Experts of a small language model: vocabulary 8192.
Below are experts of layer 13 (counted from 0) of a mixture-of-experts language model. Rows are named router (the router's row for the expert), gate (a neuron's input weights, with its number), up (a neuron's input weights, with its number), down (a neuron's output weights, with its number) and show model dimensions 0-95. Each number is 128 + 24 x the weight over its row's rms, rounded and kept within 0 to 255. Numbers have three digits each.
Before each expert's rows: a language model's description of what the expert responds to; "comes before" lists some tokens at least twice as common just after its tokens as in all text. This comes from a sample of Wikipedia text that the model never trained on. Tokens count by the router's weight.

# expert 20
It responds to: Periods closing sentences, often merged with word endings (ation., es.), plus table pipes and closing = or === heading marks.
comes before: "\n\n", "\n", " The", " He", " In ", " In"
router:150095109116117131147124163157113151138139136143166153142126152139135103120150119156144164154093095116118126159072119068148126107145163100131121119145099141145131181068123111107133091117112139118142109142138119117181090123124130121111144122087152094103147112136103092122122147128124155132
gate0:118101108125125144170155114152161134128125087140125096103107104167121135130160178119116127130188125141110108141125144103124144149141125159091153114119121106131150143134119174103145115084119140113116134129147095154093102155132097155103149110105130141147173143151151146105118138127103120125
up0:135111119096118110131136148203136160142173111145091130141095092173128154124101139136118143079177176168117138109099109114112115156129104143127121139136115124093152148120113151151138130076130104097131161125165117140081129169113107135092166119135134120128154131134138174123120158114154172108
down0:151120122117166131117137150064154102143132109136138123140105115174112156123142124099136144125128177158123113064134123091135114101142180097192124119113133148130158090132170143105129120096146094130142139109105111099104134127101124159101175119106081123129124151118108142141138143171136145114
gate1:099098152124092128185139122132122157125182066059113157139142138130107132120113132134121136178133114141127118108122153142161156122098083097128124147180140136137137105120085100103098102097130111158155098106149110128136117164088155125076143142178122147090095102140147107121112076117137140158
up1:128136158158131112182127113145126144110152127088096199119105158103118114174155109122107115143110116130179109109137105106138132091140113149115142144140109126135144115110100095116094109089147083110124117152111109076100157155134132140085121143144124156143141118163142133104141142088080103143
down1:143124137106197124079086124132120155189087173115131183105121146139104133138140139170113129135105095155114131153128106113134124094115094174115179108125089124152101114095112156138119131112122168126151094113141119134107149127115135144149140134150102134128139088145133081118105143112104128106
gate2:134126120154122171146119155114116112124173115116147067135136113138096084164124139168126181147132132131146154156160093134117091089081122131165166127097143128129123124110091130147087116158146100154135095149129086078126147143117176131149147135149097144154089146112143162144129151105148114151
up2:134144104177155140127151126172117110144125104117117103157133146119106097156114126126136134166096101134111167155136084128134112133086138149142178113107186110114159117113090146188120115137157116109141139102156071140125158128165120124156117093099128128148086160079095143135102128136133114152
down2:113120102173119150158142107118099133153113121159116143123110145140142131148146138130121107115140117132149137120131129196154114130169169064149128108133088120137139101112114107189114106095137148112104133072177132194158107148119114106146123114113153133161161091129144112132149140113134120122
gate3:108149130100111123092106148115123188158098132106141149122131107122144093115145143095131134065101125115137143127082166106118124109109128149133118087140200096116149094120119131120144109133113125141131127111132172147157146172115123115157167148127178116151070114154116157141180117130120126123
up3:130129151148075106155115148114179085160161139108106113140135118160128124135109086113134112101120089157139140087116125166123120116137134082118083110132085105140117200130110129161113121128118114158071164128102117121086105102139149095103097113139145122158157144135135104087156109137158117160
down3:117177126083146168119166165124109113143115124151154114137122156118130120132077125111123128132123131095140137119114129149127119172147078089165107124132115115120153103166087111125136126111108157103102155141182135123116145107149184101116112131158129146156160140139116117147098131125099175137
gate4:135126145138117132142139104126076133121119150115127150152107162145164124198186180165114125134170109097157109145125140125144143123121108164121102121154203112131103101148139128113102147104161120128072130165123113152148108104087152128143145139110119136213131129106124160148120122122187154133
up4:199159136109162111054137108151125160123142152165107134116130075089114152118104116098129159141135077121121122137164112117100144161106102119095151091093072132141151178085164124137143115148097089147146119105142156077113167143121128136151081138161137117106112108139165113090151129157138131122
down4:096120106132136143106131066169150135108121104120105099100129111132119161140101127118142121138117080106111110114125166120171115093121090134124159168125143171143161132086142164108148157118117090098117086136153140090145151127132108118153142152156138152133126181131163164161087109137083131158
gate5:167107160134157134114107141151143128097167104130125134132154127115167141133103107115126129151118115103137169150124141101108140113116133091073109147134095138127084140121156129115122104106128121157113161147141108086122126111132126115123087151145121097124120110114144182105127076097152164129
up5:109120086127113116130166129152089109138145133128117147096099148136150147112144142124115169125118134136096156165130132112156157134165186179151136124116158122095129163097155116123161105127125127143135137148086137132075162134123158117146111103139125129124117110164112168170114130126098112149
down5:120162163167112156147119180124112127151135142110095111118109140131121129123135111143099128178099108129122124114097102131157145106133127136118115126104158121113139147106176088135128098138132159090146167078126115112111136103128135113145154166141143183110148058135093119119159167195140083178
gate6:119128106084119107129143127093113157146088120120136167132114144164098111161112086149124138125143128133119122128135120155143119124125151160103167118145171146125130155063144129114147135130120127096108159137143114143157177156153136170110092121178132109133123131145124093127162118098097115109
up6:163117082125122109148178100104151148108110109157105145103115147129092154171105105145120100108149111136142155141137122114138139064132142170121144132162163176085154130085136133108146098090146089071112134131128137108125124150113118113128092124097127148116149165098129125133145111119076134114
down6:117114131104150155147157118161072163091110090131123105120106147148138099148126118143128117140124108093152139150103138122108123119148116143114121102162153149101134151074078149092117114140138070119147158148139132162137118103133105122097140137117107109146130151149145123120121118122114181097
gate7:175119134097099171118135129141116091098140114114112122139096124162122129152116122166115135172177123169111128182111130085151116128137101117114123100140122141146149135138138136102121146112128170123162077099109154145103110130160123180107110132106180130115120163082123098132133109137117120099
up7:106140131111126173129148129117118097088135110148105149086098132144096103138101143131114134129129105179129136126082131125144113109189086123124124137136132097104145157158126154111114155126095159128142143088101145153090134126173101184127097086113146141125148145097173149130128115127116106104
down7:157122113079163112164132099149146109146110116143143110107141081157124112136144086145148126142124124139116150118127107140143127124103166082117128108132127120119152072150128139137124129170162102156122118147126132118139102113119134149090173102106136116128119107133153086110186157091091141117
gate8:092174146134120118134121150118070113088074116113129143104101072107184114122113092131133134111082113103153111111094102149178189112126103181110089088140133120127105129140122116122145148117108144133096104151133119082125098118135158108144128126099159131107115109123103160130108145127148152128
up8:116153146133111116146120190119114157107121115138172117084105120119140120130124110118098107088107092132090127087110097092076140180116106138096084102122132129144140116162129135125115127130098142110131105114099119118108116136138151121142157100076169159105142167152125138106161134147096080154
down8:158162123098087173134111129110101112183160083142144117148164127075139132081126158149143114106167108141113110153128157094122106199094119128094122162186159109113136162125185128105155146129134111123132136163097109158139101149102133133120118105138142124106148099124138145157181111109115118145
gate9:145142127152129089140129158142152132131123092155164100120148145103094122119082092135097096114111125071111104164129141130108110120163110100123129118130099105132076112118105119103143145119131085172140101116132135098106093164132127107124141098156111108127128139121141149194146144098112107078
up9:113087135065095194100099111094099157112190134132093129106111107145120116143134144094141160148112119150120158122123093188128128187070122132138070124128155174114121101131142107135143124124136172106110157090172129133126119128119157134134126168130119121135139120112168104110124110194139112133
down9:111144126169091126114140103134174105129097105107150157124156119094116096122103132135126124107134088087138120136073121143140143098137101133133116170151132118127110136150141152112137166125141136147136103146122116125157088118111100077112146127136111133151118167150152142153122120118143173139
gate10:131108136075154123139083136095079129173151130138108090127134126152130119142105144105135158124108050115143137158160084154187138128122126162119142133134106131130151165128102136120170096141120135132137064103149144149089123133127131137127114096109133125102062117121154144123101098131122130125
up10:158119119162074170085168118162122125130143153128133151129132102125135115152111114152128144136097107075111108147117101155029126119127172125150118109093121140130145101112128142148129151127152104091153126142092156169126113160123135167102148150143127139130163153116095129162183135132118085157
down10:185162098118152139124121134127089103115138143113077158138115112117169170120096130093099116183132135138125108106153132130097135140106097104159110106128091175119142131099116152106098125164128150138145118119139147115108119123124121126109122114146116182117136122127147137165116145115139102102
gate11:127127062167113121118133183152142088123179142121113161101117167122111127153125117130127128145143103146125128103141183168168201110149152130165157118127113131165131142139136139082135122114140164173151114151113091144163110128115087101112101110149124085106139139129116129124110109079131131122
up11:154135182210105129106148086120165120122093112140129137088120127177139117129156142153089059096137126137134136138114152118111100154156098119130122132157132120122106124123122098167150129157079088132135159150106157127139156096121118113162201179133121147181121130132112160104145178140160154117
down11:122090112168145097125136124158132100180115138158160146166092150129153117131121133143132136138122125125174124111113110127152131162127135103084154154109124134127132130141088131099128109132120087105126143161116039167116117122120119126118127126139157116102151112136157112109126144144116095072
gate12:163180137150125113117167133106114131109155100109195106115145098116121147145147126133130111102113135109120148128055152167117106105138153095116118101175115123146130100114155126108131153132150141176104129130107159105118137120135122120133134161058134149129129112159127120118133112138148174080
up12:124108158079162132125104121148146146159111109103123096153125143102167094184128134116144162129116139128150134144160138068098158123078120112123082099115156142133136145119120112141103103154155161094115149107107170147148119114151096096169121123129125120082118122150149171143157116148150131129
down12:110135137109112115143162109105162117118158134133121085179090143150152127116109118147129123159125157132159105145143155142147108144130153136130140185142123166151121102097117114137138093109125112161121121121146108118118150127117152109111110105137129145110108167108112171123156140122143120133
gate13:174138094126101160131126117090111112181127100120122141124126161148158131119153104166106099120119089143134150085150168121133159119126110151117153140134113055184098150173111155129135107107139126129130117137099116128150084119167080127131088104106146147139119133141110117142087131164139168088
up13:110133126119133148157130139100158106117130116138096158167141125147095138166115150140133150140145153139100120150092109138098143104131144099151119174103080115157131149163139137173106100126132051096179102144127117118116106138095151107120087127115122159202158098098100113136137130096109120092
down13:147179116151118150115128067134111157154112127129140085134131142141095118150086108124129133162104173118160128118134118070132095089145126111145125121131115155100145118102157097101120127122136114121084113131130125128115127112138128162105124123078150103095144130129131085106152113133131127092
gate14:159154114116152139127102135153162122124129138091122112120127127144107162111145125153133167133108152093146135120137098154107065114091141098155117162120076077133089135124163128134155138164126115174151134107120194136136134101134125129145133174181148120136124113105100090132118147130164122126
up14:127107170165167108105175133115120130130162107124117149127128113091114102111080177106100075111140104167131122103156084154171153114112130148149147120125148163144137110144127099149102149170091146113158142133124127121151121121137149126147154166122126114117103131121138140152144104149067125138
down14:125123120138145095119107129078112056126131152138095140112105147116146124106135141129101156149152147167147128148176124158092141091135155128133114145125148157128131140104127097155135080170076144179135075112105103106120153151104151144129138138167134167145125157128137111172123106087123145120

# expert 12
It responds to: Pipes, dashes, signs and units around numbers in league tables, coordinates and infobox stats, such as | −53, °N, (aged.
comes before: "1", "12", "11", "10", "6", "20"
router:107109114092100163119114106151128121133114166106126117154117172084129133139152148103125143131131123155117148160115121111169153109078116200130152116123162116133113144111139156134114145089139140145141136104132118079095154170151168151129111089102160165192138139118156121140131133154165107147
gate0:168145135141163132128134096123093140141107130178126133112138146119150152134118106118110176161128070105110160106180133145118149106093147109133143123153124171118123120140108113168148137154150136126114130133166126130120119121165097137134115154079147129085164135107084133094102102141090126110
up0:136131127119157180174119137066129126083161135129145150116141142136140149101171134112117138124101098108118137142149142107087151052118146122132108116160123131110144111112194140157108101108140103162111079107174136119150109121157154116124124124127166134091137121142136126119153143146159121102
down0:151165151143195127158158147106103137135115124139107148125123088145123118119124118103135115150134102135117121077159141108135115112102112092142105143168098122106134127152152111131141145137119167154142103176163105114127074103133119087148087108136145150116123100120142102133119126178147179089
gate1:167114141105138170105183108100114102195124144155120107086132154092120117161127090131145158134144124134112151101156148138127113128124108156147126132175117157128156144150108148124132113118150145107121120110163116114135135123117111120103128169135163146157129169123198161076120137089112183147
up1:094116109105129154163117173148084108117152145157147131048128153154079116149091159103119121092142117155148125127140139156117136104120110114161155119104114118145148097119173169121123108119124092141153121148093081116109137135127156078138123145136149149180144141124166122118096145132142159127
down1:093124148098117088127112099102103092137122131094134124123119137149162107099112103122116101124104105127157127143115123146093169154178089085128155109111103136176155152125125152099153102120141148110118143095084083141139144144114120139140090119140104078127190098087134143193123100150155100133
gate2:133098132122180101080149131091098118105114142120169107126136123092110159140113119111164137126092206126114121177113153154162135129116140125161097129133122134103100116161116117124094160086152139182110108133151159091158115172109079146139139146143115100152110132137127111133140130089167090152
up2:117148122126121136112136136116185169114157140152119141111122171143106115106084072143157146137096140140113126162144108129128116151135159124148132154077100115146150159084158094109120124089144142143143127114136155103135125066100097095145090099129091099117146145129124120106174113136099129145
down2:146132141112136172106151138137123092154124084165121096166117146101122140116136144143169140158125143171148142138160136134111147143144117103130132124147106155087097131130134130114119125135151156137081125143169129100156102176127138138139085168127160141121117123103112134147099118132124110059
gate3:113104099083116169164114123120095113149151098130134106150160128127123169137096124129085106118141100110129144109105105134115132114112116142126111138168139153131122130126131166141099116132099130148168123103108104171119116185122141128080171129084112116093116078125164134149070129146116137064
up3:128109134109107153150147106116102130146112098128138100152169134118117120114115112110123099134129130131089135127129130119140133119088112121194163108156123137140117100127131117137110119128096141144145119107123114109124098144140125129104134112107094109165097089154139090119072119163104149089
down3:143143104156171153141128106105133142142120112110101132106159089145116136104112124057108129125129124100129182121115124105132129119152124084143112135136114132138103113146126099127139137158104102164174159108105140117102162121148150148146111114072153131161141114123167143107140145106147085158
gate4:124134109090111113140139140140085117127122134138117130162142146152102121109083143105112191099131128102114106175135120114124118133110142103127148099133114116090118164122153109154153074086104113129163166112122139121093135136150123111131133085095159136108119118125150123113133121163139109098
up4:121109071170133132098123138123179108118102118129122114104137147055124123157118126098095074167121117125122112081131148144154149126113105152152131105146101159151125134147153105148156138136084199103106144131174113142098080112088104176134072168134140105153083138125111139149107107100101089131
down4:176151108158137128123144143086125145100144105162107119135154155131116169132056118152061113125085117118136109137096129113141091134120127092110167144116148111134135139129129137152129159159149127133126162090150082141117144074139107143093148083132147133136121100140138127100096145142129098139
gate5:108136113164158118147146123133130109127129146131125090098104135155096180134103160157168125117102121093059125146123107111149142111109102132145160105123045148094141141151139139149104111143078137117138149123151074168155152135122142116103159177135147124109109171102100147073145116133127113113
up5:117101120131103099151101147138110131132160112113117156140152161111175095120133075071076123098162128162156131124149140136119119119127150125143095154145177112107108108125163136109161150169141131111139158091089163126136138108144127120157106098178149139145175130111130145107104123100161131105
down5:079108145113103098153178107107109121106174141142082119182168114112112102094167165110121119172151170127123162115120095152133144108134110157133137115128132134080126168145139071145115144137114170129108120094151137144128093146158123130142086105136172179147111121119139119108133122159169113093
gate6:123166098128137131126103139115131110103117095116128159162158077165127132163132149123191149101133145127162132152098111148132101153151127138096121138139149163124114142133130139118150144161121120130128064110121119127171133080137173167114105113158130145141111143113088117170162097144139122159
up6:111108141124146113151127151153110112136070123121113109114135123142130159133108096103097098151157109146113133055121115113131141168115126133150177154109116111155127105128158094078107103120144162104087143157138200135091085141110087117124137130121124133140133113150143139164111126138136150145
down6:096137136169136125139093178071131120151127073171124145134170097153103149123118121104154103108162156107148132132090130184111110078161123142098167136163117124108113133154137128120149118180136166135144096149107142143116090090119111113086130122153082138123144160150125111136126117156113140131
gate7:143159152089112120080119129113144136117145182079182124139158088148139102133135148110100109093129149148155105170112139159167130133083116153144167117144178114123083158128128150165115145124149124156132105133156148203115121109097152120093130121114124102170073178141118108130148139090124118163
up7:125137113131151127130129120123189119132133122112136108106152151137108138159094082157123150092141169150156159199143141130140145127114112167147108083156143154151137139114138112114092103148109129133200139154142080140097146161127108132098126120113135123160105145123109134167146152099102121120
down7:118135110104120152153109128161155133101107122135100139098121074115159154108135144126134139084109085144169106146129159122115144136116151170166100168138133157078147119095124157137111100116148107129118116121132108110150100128149111135132126088191158161156117176146144116117109144140126129140
gate8:154137104123089125091109138148157111136091122069160085141112105144137114133093128134103137099082114137122176129141161126140130130130093119156135103124176091170107136158105089133129124132165158106139104122100137145166113120126110134158124124121126116134099100109127099141157148133178149149
up8:123110130108158140183139091148119131145094150178076147141136162130127154126148106113149120171158117104121098116107137156139092156113145126111119160115086138081104107128123161130137097175130098127081121155127108089104145114157154133152146121159100150136145175122116153096108150098116135125
down8:122127138109141110088111098136087122152180158135120143135087172160145128133131123110140113141136168097116103138133135143154138118102143145079129123148140147093128118133147148127127136162129152180138104143176168133115102109121093110113145109167164124141144122142128144087102145092099127140
gate9:132106087110118112144153141120072132087102128135123133129133140111150119113146089099090144190136155135135157101115124143139131143120124165137066131126132117143076119113110152161120155100141148154162114107134119123115098138179168130126102168110156103123113119123141171084125154098107114096
up9:130140148181162101093065099109157108139097137101182185102116064148150142104190134135174141119117088139142098134146159144126141128148140120091134130104119134129152145129135160117122128149116118116068141129152112158150144113066153131141127119135062098157123120111113097134123145130119120173
down9:159122121142140143110136122164111131130138088101148124110125158101133150092115130097097173145113116101143124108133102146132145175120123120152150175097156109169135123135099131133141128116060078169129107127147126113104115116136138118144151130113132122129126085106179147157102146145125106144
gate10:107092180129150180125119092106135145124114120155099167144132166157119122131118165081123184095117130132103129148141146138129130128105135118135133106117135132146156123127123143114164115136108119109133130141082085096101138068140122169120155134099132111123101091153119162146110114120118123094
up10:117144139127135151130133109114124134153101093138107141145123147157148110127109157118150180122150120115127142139127097156174119162117152069107124135126136207091101098095137107091101133136130145081120102152087104142097135087087136103111140130114144135082120140137087165083107079116142145121
down10:141122166090106084105130092127096171139130169135129140131126137110110107142165099161119162113134104152113137170134149125132131159166127148099101114127157129158127109133136137128130101085110162136119129144145143137101112127093165135123129138185145164095179114128121124150166127092106072141
gate11:113128146089083145095146124123164096094156130094120091110097166135133153116150166140123088124133085078132163130128164127137155131138132136135146133133140118141148137174121144079126131113164094096080128133117137124148114101114117179184115099110100154072162122148121135157151104128092115137
up11:145110118121124085148126162112157106110161129109163070110163165139129143114185114128143107095116136101127148126110165119128134129152117132117132145110137106149153154164148135126120089079144105101155151108148149157125138133192131105146147137130099130104151146121114124122184122164107157165
down11:111145099069113174139165133112114130115134148074131134166160112132141116114151079111133115159132142114121149106116149118103124125140151179108136127094154090122140116168091127183135128120168110130120132172113129127116111176151166166172162148129125121107104149160150139117142110141129111135
gate12:098120140140120116123065141146126137139128124165137128118122132117116124120141135109167145138098141117153129109174125095159175123146186137107138134100128181152121122112092094083127150120126110161096101142176108130153140095089139125121159154116108105148138120085134100128114172096163165151
up12:095122156120078129111142103116128166099107157129144119122118130107156132113106119132107117128104132126134131108112174145161093195119101148170156134129125098180132106100143062148150158138132183114172143101109141120113145151095156117112093129130156110134145144105119152126106140114127105146
down12:081083150198104099154105133148114118143138171153145112107142107138151195140106118129083116126118145125112073161107121126118133113107145170139150131122139151172165123135154114137135160126142156163163109122115122159077133101079174136130127109119114150130091112089146126117118112152144156134
gate13:109168160128145069128122140144117109144137116129105110137135156101113139127140131145156145139137102090181106154155135127112094082105155131173131116144102122089164115141100117113166164106131134115138108141128177136148135118115139131119099140124129130121138098121167189149201129154163151108
up13:138139174140148104126101128104137119149082101113136197124137157137161103159130176159146141105121167112114143135129102121111079154128129123109047138129129137103123145128152185127068106136090084105152088142136151108080136107172077078135152121139135144133151183129135158121118144102111113115
down13:160152159120101146116142136094141088201122150117105135120118094166131111137115086158137142146108118128103146085105135115116069117124086126139119080122169082130111145163132136144149168107128106100158135131166131143094168118127115125098132136107130115125128144122123132127144145117117166113
gate14:156114120151140153172103120119146129111151099178134126123123071100147135130081146110134124173144155112106107124137137141138123106139141135149135129126081144106135079100161146096146143095122123141127154155110137125168105127121130136111090105153157138161139185073116107146124119080133118134
up14:127149151181147138129140111147097169125140159147117127091135127148124154142177109143146149151118135163109137130133073129148123097086122130126147118125124117136103128157099139159137092118151161090114152166119122120153103155098109124091145145129108085147108127175125119121097146120067131113
down14:104133120118064166133111164125135147128108149119133135095154102122150149131124144099145135116127164114096141171089110079119152133076130135126117157118145134076117138123074163108087117101110117122118134108129164085145146138152111139129113154098132117151100125134149107096115093139145166148

# expert 5
It responds to: Double line breaks after a finished sentence or a == heading ==, plus table cell bars and the quote opening titles like | " or : ".
comes before: "The", "==", "===", "=", "In", "|"
router:106098140123108104110120159139125110156118111097125097139096144141112085139178113083154113161134139070099152133110097103139143123145114124116113105144098136099139128145128094134134128134106143111143146157156116163138095086151135092129085135107152126110169143134106150162138134137121119140
gate0:122129159094109127114144100115112162096116112129091152117109080124102096131146137146136121113118122121194084167115092073177114127147121126127169138106127116116167121120085122127149133131130142160125149166144144064123138147137118128126157113125151145132108133109143117113123155103099114101
up0:153113121129153159161102149114105126127158144072133136159126119160143092145129114103202165167123166124137163118128131132110110125105135140130118163165110139109178138089168112102155125177140141095138116158144150132126147129111122153173114165108110124104109150143067148133121141119117138116
down0:117120105126127104107131130110123142112134166136122134128154119127152134106174139117117144103121160141163127118154181148161146148105113143138103127139122152160092148162111164123153117129062132120129155129100115145120131153168127123113123124096120175124104127101133121115092130109163105145
gate1:111142161118122147158108134138139138153138098102089081163136109143075111156102124149110111152067133119142103101151068134087131112145169132142070114130135091124110147111094078160114132131151112189111070161101148109138158155160126138125133137107133110123155114127138112112172122147098121156
up1:153091146083124153141154092170128111167128098122128109107137124161090132147107146199168100134121147107118113114118095147150155131132148131132109137144117109193086159140164141159139157100176116119070132144136159149129140134129137121120131140132106129162120146154134130136117059134142140129
down1:089140148081122086141119122094118120128160125156174128171179112188086151169125144136182143128142147142099154120148142138125110105132132161132131166091130132148150075129104163136140103126133110135117141151152136116174132158129113127147135148154162093127091157130145121112143180106129136125
gate2:121148140137091157128095158127114162120102130109145138107129117124124140124127111150124171095116112162088124102141098095163135069156173145158119105144105127112163142110113195120110124150136131173118111139140089156104126137129137138138132137125117139107137093167137123145142146168152076155
up2:096145139142117146121050126173144121115121101102167130167121140141130153088103110123134157096097130141133153128136110085135143131099176105119148082099113118100125184126147138111105149164122107117122125133114140134076160137077124164088159151122110117167172115109141103139118155126126112113
down2:132128112119137131117102151144091097164122101110080104128122148126132119117132143123145076076154149123071095109122111128138113117131094101092158111157141106146119137107140148093141085158096109114112146118108102165084132109123162117114088128118098106117127109072125130099121191154105158147
gate3:135102158099131132160138113142145125143154193140170115123095137107136098073132160104142094160103141072097124120141139123158153141128113142186160157131128132150131127141075105151119130116128131132130127139139139115146128117142125133118104099109168156130144074113157151172087131139149086138
up3:143113119109080147117095140112157134155126072185121100134131137143117083137147147154115139132092160135146166136116083176120082069076144134095156108121135117131135103075148159100090101159105121092105161105098106132133095139174099124113143155098091120142125169135098126137093093167123151085
down3:149131135151124127124117115144103115158104118119124116079146084108125116113135109147110115116117131139131132128140133131138145161127153121126118130139106097098165126115101146131140098098139115156103128164161109173095092099136140102169074114129162164106116093116152111140131135080104129157
gate4:059127075137127130148125125118130142169112109102125121169122156144115120107102119109139113163148104140132139142098131127150152123114138127134142159125137097118157103113142123143097149147092122145102105141129150141079098122175129129148112099096113114119109166119111116160159121110129092101
up4:075128124091163193125123135085178140137126125104118133159130118168136090112151118118158095092111125117184090137091129119144134084135102126108133149103105111111154155145136092130089098135089113147122118101124109118122121130138107127102124127098126115128106143119116124118101170124134123118
down4:111098096155135114175117133160156125119076171153177116134140132153108144138115114144112133105150118139114128124136125122114079155147103153093082087100180100091144108078133107112131110164140140130097156139140146116116115143112120116095121141064130119115163137149125138122148083150172159131
gate5:083136134129148134098168148138154139143088138143117158110152108091129101114113137128148138112139136126146122117133136140145133064108128133116111154114120106113142112136154127126121143187096129115161140129106091113072065157138142108179087135132100112107114106145150121180142115127119112088
up5:180197137107140127112134118089140103141108111095098150121144171116152129152155158129116115116155107084173149135100108112136135117105108151136140125108071135111094122173080177131102099109185125127121082164163142090138147154080130152112108100147173131103148132109144151139122141109156131169
down5:131139147110130077162124141135117134096131119146192160138098148156176114097132168154111124094104118119100139122162152110151125142133147130123081112141095104142106119137109127117117142118142097113146161111130121109142120127126142185162104088133106135168110159102130185088144111106155064062
gate6:104126125142151129095132135113136114150118159114139122116155136117145076126123062129133129138148138165121161146101109129090132140146122118133118142138115137158094167096169127106105132161108104133089160092174129138146127162105144055111119122143106165153127137115112150110170192150125112125
up6:159113152139152178150143167099100163085127111111087130111116111163133156125111115119105138123109107170113145153129150146102145193106097126139143179140141186124123101169127120109107126182138119091128136143124078168123163114100117159100131111132078085112106121131145142140143069129107166148
down6:142132160128118149169154094125159145126107150110116118142135121162130165084114109109175143126112190096092132122119144152113119108119131107102087147107114118086138110113153097127155107127128167125126146107118151129125110144119165112122159153145154147129118121149123142147128110135114096144
gate7:147121130139098144128134121124134109132122178122113130088114134156116103119112114114169117125093086114122149130144143111082166153141147088122127171087109162160067121146150118100122100129130143075095112145156082121181138065123131141139102089169137110120100095118130129150106099095131109135
up7:112134112131177128124062111135117137132112109110156101140145149116171168150152134154104178090160165110116142128165140121178119084142096147140113141107134142117160100106096082127123142112168137146170129147140137100123107190150140154108112135134083144127112135136110110146142156132117143122
down7:135071180153170155166158099119081112125104121094138161086118123110125120129143093121120116127168126118122107159123127165150147139118092091091156106113102124146121123133136169128117118138116088145114074151119135079149104171133103141141119128136127172135142110113116101137105156133111132139
gate8:170158111102126089148101118123141130114115116094085138131134138159071114130132123093171156071140119127173117130082127087110134145138116112177113110159143113128112151126124141154138141107135136126109157128121119131145129173118106120106126128182200125159137121142157153129139094127091124114
up8:124160120122116112112096133123148121136100098112120122117147097109140113162119097125175082108083105093161103114126136110099157172119119130089142119120120134114108142136123108142103153118085130174135132132173152130109128131130139137112141120108140193111111143138046091081123114088130133115
down8:191127163120154144103149094122074149101140134148125129125141131124078146106110085167154165077131126084114106117136141182122134150112096117166122110129103147173141122127100135148126118131136121113114109142140145139119145143096092107087121152105115066128127156100125105158100092105105139134
gate9:152117180158165123147109132134098161128118157136111143156145155110159119113115134116134182126106104138175117130136121077188118140119094157086160124177146130135128126117137092114155107138162088124118159129113143127120139107151101128127139129106111145121107117130114146110129110069183129099
up9:139132114132067147146146113113149093161124121111169156145125093115150127133163108094109167156152104102116139109151126152153135093123152148155124125101122112150119145151134123133135135148121086136116173120192139102137156117084160148169108069165119111135122066097145117143159169129155087172
down9:086149157117140130176144131119119159123109169139130203127107157122124116164097117118136096112146148174134140110120119126131131154107093164168106157121124146136139126119129105106101095099127115109130127090167103113149156168137147097104098119142117117109109122081128144214161102111127122132
gate10:123112105138127151129154137121083107134151142153147102117099079138180140150147112141136111150065121166103180128127117123112129079122108131137145101145067115160153127116107129112133144130078100103098121151156163086133118128124142171137095087164179121120117158130087160117148105137124100140
up10:129122115109120170121151107148122080138149148168184099141109101125139091158171117138162150151102142147156148156121085161166123083121080128132167107149114117120145137129111130147100143128109116120128096139179168108167140153139141116130117117147174146145092161133112123117133128125120158123
down10:101107101154106155099085096107128154123145097103109128126125103131157159132146139120125125140138125151148177095121125116149149134140153123174126112139100119124124129145076133148105144157091147114154083095140150128115123141116140140114142172103165114150128080144127149121109105118152140133
gate11:156151117099148169147120094116176125133117110149115088106143137125111129082155118111135122122095146120085131121124121119173159143113109175139116129113151135129120164126158051102117143111144123156144123159116118131177101116105105098130128127112156149109125074117177145120138127083130143132
up11:110167102049138102134147122130156131136117114169151152131134153134132113119126089105149128198126155113108065149147102117167112149141096154135154134125143119152118145095154084113156185120155130141116149173146165107131099134109126096125139124099122116153087116150121143096109132118109147145
down11:122166079154149116103122111129107168108130112144141158097110132087115121197113118105135133106168109133122095118134121102133138132106097108069130113145132101155096148142141135115138097095094120133177139113146080146121148119100105143158145115118082132123124176119115140132122062147096145123
gate12:177100139104100169143168120110123090108138155133170114120127161124112084141132134126146101077129132119113149159100095137134122103076131161133114128112107136122109123149155135118141113118121116142120130135114098085148099125114101125121107149133130131100106114140114124124067102114119137154
up12:136129114148142107143142127143085119108087159119125095148115085145131119098148144133137086144159101117167152156123107137127152081080139139089113145134158118125166172133090136153082121118125095101188139123117104114082136152138096131132146166131154135161157115113114143099154128137088105122
down12:127132097181160113112159097167129139134096125139145162143102115125133152160150129121089156130093129151120133116104143134135099141158121126130139152121118125157129123134078113162105115128162115121101094139070167145086090121093098127147150114135088113144147120108130112130140173106104110128
gate13:157156087101118088141121139106117113115120168118113122155099158159129118131152144097112162097143117116126133127106151167126168137143082151126054114151150131143111112075139100131085128162112123161098108132144098163132113101140132145095119119117160151140134065147144168158092140132112113131
up13:098122114149120152151124095127124156144117113105114167137152085096142118106130095127111097093150141175128096126139153129119129158141126097117160123129134108139124129127126162136183144074141163122079096103113151157096126141138136111133137081141120164201116121140130122121112131140135145104
down13:122130074120106123159128132149127114098137100149123100114182110161090143109122199190144141130139143120091144113112166107141127122148114147105140104131098124164133111096145089121138134103108110071145109134153114117133105106127118128142124155141103123120134117105144136118162127162114128150
gate14:161118102118120135149126128110100127056111189151143136148128124155130156157137099096111161124147146145121134148118129139117136140113097109113123132155130152111194111149088119108119131125127101104121110137139120134154088112138105141127082093132177114120125150131125110182117128132094098175
up14:128114129167109125147112107108095158081116121210136150121119136093129112102131154145093160112147093115177098115177112158169096125108136133144077131146144112197133142110107168100145132162110112157081100112086087156101141099093115122142099109146131133127118107155110142126156107097139152125
down14:109133136137128100118113138159095107135110137118127077153109071104132115156121103160146143131141165113120167133150135150125128164107104106106132140120126110101105112112117132127129138140119126125142149115135083095140134130151149126125105106128139135129108163145118127124157158111161157167